config.yaml
n_layer: 9
d_model: 192
n_experts: 40
experts_per_token: 1
d_expert: 256
d_shared_expert: 0
activation: "swiglu"
moe_layers: [0, 1, 2, 3, 4, 5, 6, 7, 8]
router_score: "softmax"
normalize_top_k: false
routed_scale: 15.2
balance_loss: 0.000189
balance_bias: true
init_std_router: 0.00755
lr_router: 0.00253
n_head: 6
n_kv_head: 3
head_dim: 32
vocab_size: 17764
norm: "rmsnorm"
norm_place: "pre"
norm_eps: 1e-05
positions: "rope"
rope_base: 10000.0
rope_fraction: 1.0
qk_norm: false
attn_scale: 0.177
tie_embeddings: true
parallel_block: false
init: "uniform"
init_std_qkv: 0.0355
init_std_o: 0.0
init_std_up: 0.0355
init_std_down: 0.0
optimizer: "adamw"
lr: 0.00221
beta1: 0.95
beta2: 0.99
weight_decay: 0.12
lr_head: 0.00993
grad_clip: 2.0
warmup_steps: 231
schedule: "wsd"
decay_fraction: 0.884
decay_shape: "sqrt"
final_lr_fraction: 0.0
batch_tokens: 131072
seq_len: 256
doc_mask: true
train_tokens: 762400000
steps: 5817
dataset: "wikipedia_en"
Below are experts of layer 3 (counted from 0) of a mixture-of-experts language model. Rows are named gate (a neuron's input weights, with its number), up (a neuron's input weights, with its number), down (a neuron's output weights, with its number) and show model dimensions 0-191. Each number is 500 + 25 x the weight over its row's rms, rounded and kept within 0 to 999. Numbers have three digits each.
Before each expert's rows: "comes before" lists some tokens at least twice as common just after its tokens as in all text; "comes after" lists some tokens at least twice as common just before its tokens as in all text. This comes from a sample of Wikipedia text that the model never trained on. Tokens count by the router's weight.

# expert 33
comes before: "-", " Born", " Country", ":", " Coordinates", " Kingdom"
comes after: "\n", ")", " classification", "}", " information", "Scientific"
gate3:507513552500498472516511507492478471529516508497494474480515499500517485507520467484490497533521478567526506531540489460504482488457486518487494474524501482455459494488515520503495494518492529527497472469498485495497495526521483502477498495539492552529552545503467493501508514491495527434514491544481498464491515535501464486520473485473490489485491527501480440504484474547502499507478487508472523499551463512493473465456534528477521469527504538499486501530546530481491515477522452520500552461452518462517478560473481499485522502476487516502482453470482514456470491467499474502
up3:467532511486523508487524472459493526486537505496494523544569488538514493513532514542488493484518499487480537481454534492480485475533535490511499497501467476520548511494521476534480476481496506468498475507455523509494483520511544506454515500498510498519436476492526504497506485521499445500486510482518486513485456491482504468494503520532482529488520472472514550476567505478538526535511492496498493478483529466491543545498502508531514508480499496482504476489460502517505506501519473530443450446520476506511519506522527507456427464522505510493484545510502503525540526492483491477
down3:489488528480518508491522522521493490497521516496446462485509519512540517516502492456507483450517494571472514515477500495473541491497514487495547499522477468479484512528488435511491510536504498481499495522473490482456512443490491500484536505522524451470509506504505505473506536526489486468537484478474479461460493502484471488512478514513464523506511518458536520505533527460471519465508451481528489510521492525535538521457536494489518500527490512510515554441483525521513435486506498552496508470474523512492525516509479518507507500536477518541511442501500512503451498465513490504

# expert 15
comes before: ",", ".", " (", " City", "'", " State"
comes after: ",", "0", " New", " the", " of", " in"
gate0:508530451500490468480514485487487482513525498497497481558538480493505506546514511484563460516489472466505550522476524478482495506513472502513494484529535504470491526530494501459538515494541518512555482553475530481495492486473486505470535494513496498486492550485529517500504465490466476494471495524508535512494520502534477488496500567485483459535507465525564519536517506482500488482508505502484491501537483448497532488574505480505484529462506466538509472496510495506481531507500490462480499500545485477488488472509469507484482509475500563528491460511469539500516508525515459513
up0:514506467483472545484551531479498522486500510492514513465518432481478515557501474511549515496524487436514527521485512514476518477464490459517490501519486509473497489513524528458517474477488524467529491522485499527479515447501475485488498502464455475473493505499484485536513530522491465504511528474512540478500545497529484504486458516496532479539507478502523494519535503545495547505451499490502459509518509495499531504511527587494495492455517506485529497491536500540512474508476516479521499489505489494462502514495509506465494488470454565492522472516479512503515482488503442474
down0:478475488517495492511555469481503504493526501448552526524546520536493474503477522512529488526477526459537528510517476557488482520516478501512508505517505515503539495511500518503496467514473495520542528464525501469497463469560503479508526511507521480555538460535451536507469506519518467502516476497475477519505478491509533552539513476501542507480490471513481500472493516545497496486487484476475525477496501535479463507511454518471459534502506480469503537489515472480485512544552500456477512527507530510464480469477482480518499488530530487491443517501485489508490506472522491458

# expert 36
comes before: "\n", " |", "4", ":", "3", "5"
comes after: " |", "-", "9", "–", "/"
gate0:463527474511533455442485473495554498483559466487514518455527495523448521457522540468497526506517512470526519522511510526496514532491495520516489513485492552458497449519512469507503479521558542494485505485489499499488449491515504516503485557442468495475507486523470479490480479540539516483483506523501506488506494509489486484517499500514531478530523477566465477481459515534480487510501526474472500537481502496492491559492493483538508477484510493480476461486469521480504463482501475493468466491489534500471487533524519521458483479482484501495483530478508495489450506464496502495
up0:484485530476456509516476509517524522533473505519492507505478444485455492546532474490493491577462526490495537478505489481484450501501496494516486482533551470501501521461499536495505492500514541523512550488507482534543473486507516513483530485508481503504523467494474477508520497465504518483496444489497500495494544557494478531536504529486474534470484506485495473488497454518473514505436486477575462493473469517503515517477515505477511538513501502517520513466494505474484486488472570489485473506511508496466547502495543500496514488505464491463551489510516506510505548515501513523
down0:503520481515487443477480489492485499477515498507527488472520460523488485481516515485537524508516483457522494490486513496489501484461480498501485491524462515551520520509468549543550501523525470536562440500541462534471532504488482536485541485437466520452492457507464503505495503488479494514476494495472490490440503461494518528478441523528527518473508505504520547532529479507484461530518537531496500480496525519480532542492482526484487494462487509494495477568551497499521511504515477537500503470472503507535504493490509481524501516505481493531505504499509522498520528531482470508

# expert 17
comes before: "\n", "|", "==", "-", "===", "The"
comes after: "\n", ".", " |", "==", " ==", "==="
gate3:445553466513469468515487481489438498520520492464519521480491493500491498514466497478516517527490460489484519549542495491484539511475498499477531468529518480476492525455498512496524524503518527523498552496493522520523496494520511523490495470486504512430505533532479514507501514478497513511505477512520506548503515521468497520453506503557507493519461514548505523532552518479519501545498500481471496525469504513506494535502521514494466445504484484473488519538493506511501555477492527475473512484473511507484448474513581504497508488499544520474490452483527504449481514463498488520
up3:459445528530500523537474475499521483485514476507458507500479519509567503543477507507518459445540533512499472463485497489570484454504541495472483504488535510473464546466518514488492496507534460480477523470521471430479512496474501509525482511495520491527524485496498492499517514521501506431486519497497462529505485502486508483495510570500490531496496482456489495495498479504505503462521474534490488489511500516522491494487489468526513500526512526526524510495537492517491502519548537488443503503525513501512525465453508490515494466521451482476525509522542484501490473506517521544
down3:479534527481507456495509489476496509537470499549510498438490480537498490537457510521473498504522566455538457519487556519515495516504530452518480498477510524465520512501471479513500451459516454492527475497486495455493467476475513502538503486469527494496463505471478486522513489451513455484466499514518472458500497468496512494490512517472490512506483461505490488493430499465504482524513513508513525522514520502455518527501482485490524499456499521496536507524543520483534479472526504474475521524541496511500539454466526478469482526477453526479499484498493536522511483497490480488

# expert 39
comes before: "-", "|", "=", "2", "–", " that"
comes after: " ", " |", ")", ";", " February", " June"
gate0:538527543440494504458521516555465508489519473543507506486521513532496511477478464518510515455528500524459490511475479532516532441494508509514545487545473504490444475539513474514508522545496500468528438491519510487499513498528474543482517502476513467514501486501527473516497484467517494509511524513543506481521507535502479521528488556519469491535486462489480504529501485487519486512479505483511466497484499484456496544521499508482508554489492535482495525500477513481489449497506488512426527476527508483518545469539512464512469522507550473500477517494499522512497510477503513495
up0:474498557520488490519486493473495489502468475504504478504489458463479480557500520475484469510466481504444538514511531550498486508467493477526474476479500514494490517528479475487508503515532492514493523501522499486494542483476499501530482466522458497452457496526481493485500499494488483471451502523509452521507477496519501498485518482515468536498473495481483489527527517462512506524545488547465456479550499539528510498533581505493503486513516499538478539471497493489514529467486531505527517503487498543520491494436450532496457491500522500503509470562471484483484469548500523514
down0:496518495467513541513427533552455499504523486511505524501443471505499489484465496468495523487514476469526501469484522457551495488516539503510532518499502512459543509526497504484476500516497490479511527458509511490470483554455489472508510514476475504499483508494516507487485451501478495502484479507550481514515511514523513513495502490505456502498469528511492505510499525519515460533499523500511553452475473505472487459508480488491520443531511508453494514538523527506547523465523581509494520486464480448489539491525479529532467519513484481484501525481504511503512516468467494545

# expert 11
comes before: " |", " ", "–", ";", "0", " club"
comes after: " ", " |", "1", "2", "–", ";"
gate0:501542509506534485465458522516444495458498497520500497479480492543478481473496460546498482565473512463502477468480520572545528512523481504495512510503476444440502496498495454504490466503468475476482502513506528492476477520522516483514541524494530510487505533464495451523484478520525479496477474498500481516533549474475504501495539466481542503530490526528500495482499510495501510515504465488486550482486535468482508474521501509488503498499439478486499464508509496508488492534438486493499515477487463492463498460472519488523497462506530511506505511539518447519538467493500478501
up0:532507452515527495500484505493456464554495517530515522500514507470475468531442526491518507490502507498514525480488528513493511537537486511562512504500490533503529479560523535462501483533489464550495501470535471496530490516553516482535486513506487498461523475485525516544503559513480510489530503462540478475482548486480523546545526535519479508494495470485511503503483478540467475504547521515452529480527525496479543523447506496486486536525506525503509526485494500507510497538474526517528467497498508521494478554506488500526507522502500459475491500506529543502484517492506516490
down0:537479509509513490503477478486477478515542525433541516452461484506529481500483495524557517557529469509461482448479465516501494498502469498496513493512527494529493507461514504481513513460448499509508486516509478510509527495518487452511541501457503492461531475538515503475522504531489514520494531498493496454529533493497477507508520508528482506502506502467526489506507497506483491468513495461495524549525517464489495531478492489441515480505494548498510529569494532536498549532520523497495529497489488531516506533472468521478477430490500492473499524542500500513495526489437492472

# expert 12
comes before: "9", "1", "0", "8", "2", "6"
comes after: "1", "9", "2", "0", "8", "7"
gate0:480464509452494500476463520497520511522497504464518527511442476466502509481472476492513491479464501485511523473482514504487488456477481523501497511484483481489540482493491548456478512458494545482500498515504509491491447492556488503530516471477485494461508492511520511512511522522513480480501494505446490479537480459465495500519474531513485494467459494455530479555539484484536465476451532507505468472490523487480489489514544475483512498514453505551498513534539468462529493535484540511462506500490496502531465497485506545526470524471510505467526489530535536476459473473484461502
up0:462472496478535480489441474499488505537535488477501528512505534513529489476531520545514474534495510481526474518505484498489497501498502494565496517533480478526521501461503501465460506507502495461486493516522479533515465502492516484513564523473509504554503492535465501508503520512540474521545477480445529480487471498501496495465434482482503526477500509494530509509502465513478465452475511478523509501440494499527525506522503493466480506504511439467485496531502521491489480552466508502453446572480483531512511503536511480462486511500499532520508529484521521487500536503519510496
down0:494514523482472517484494503478504527473511520477516513468499490527492505482503489531508509513493444508495483488516459485462496491510510482532538511525456540488560488475477458538496457534479480449464496471488511511490469484451513495501480467515493527477541495506519512566478482518490475527492515475536489517522483489506539491534484489512520511514479473516496496526527483513490500553499461514513516525516535495526496476436505428495455527488518473496497487539502475492500497498464471570500491536521551460525499524528488529523472497541549513511487490521502469453534497493517501516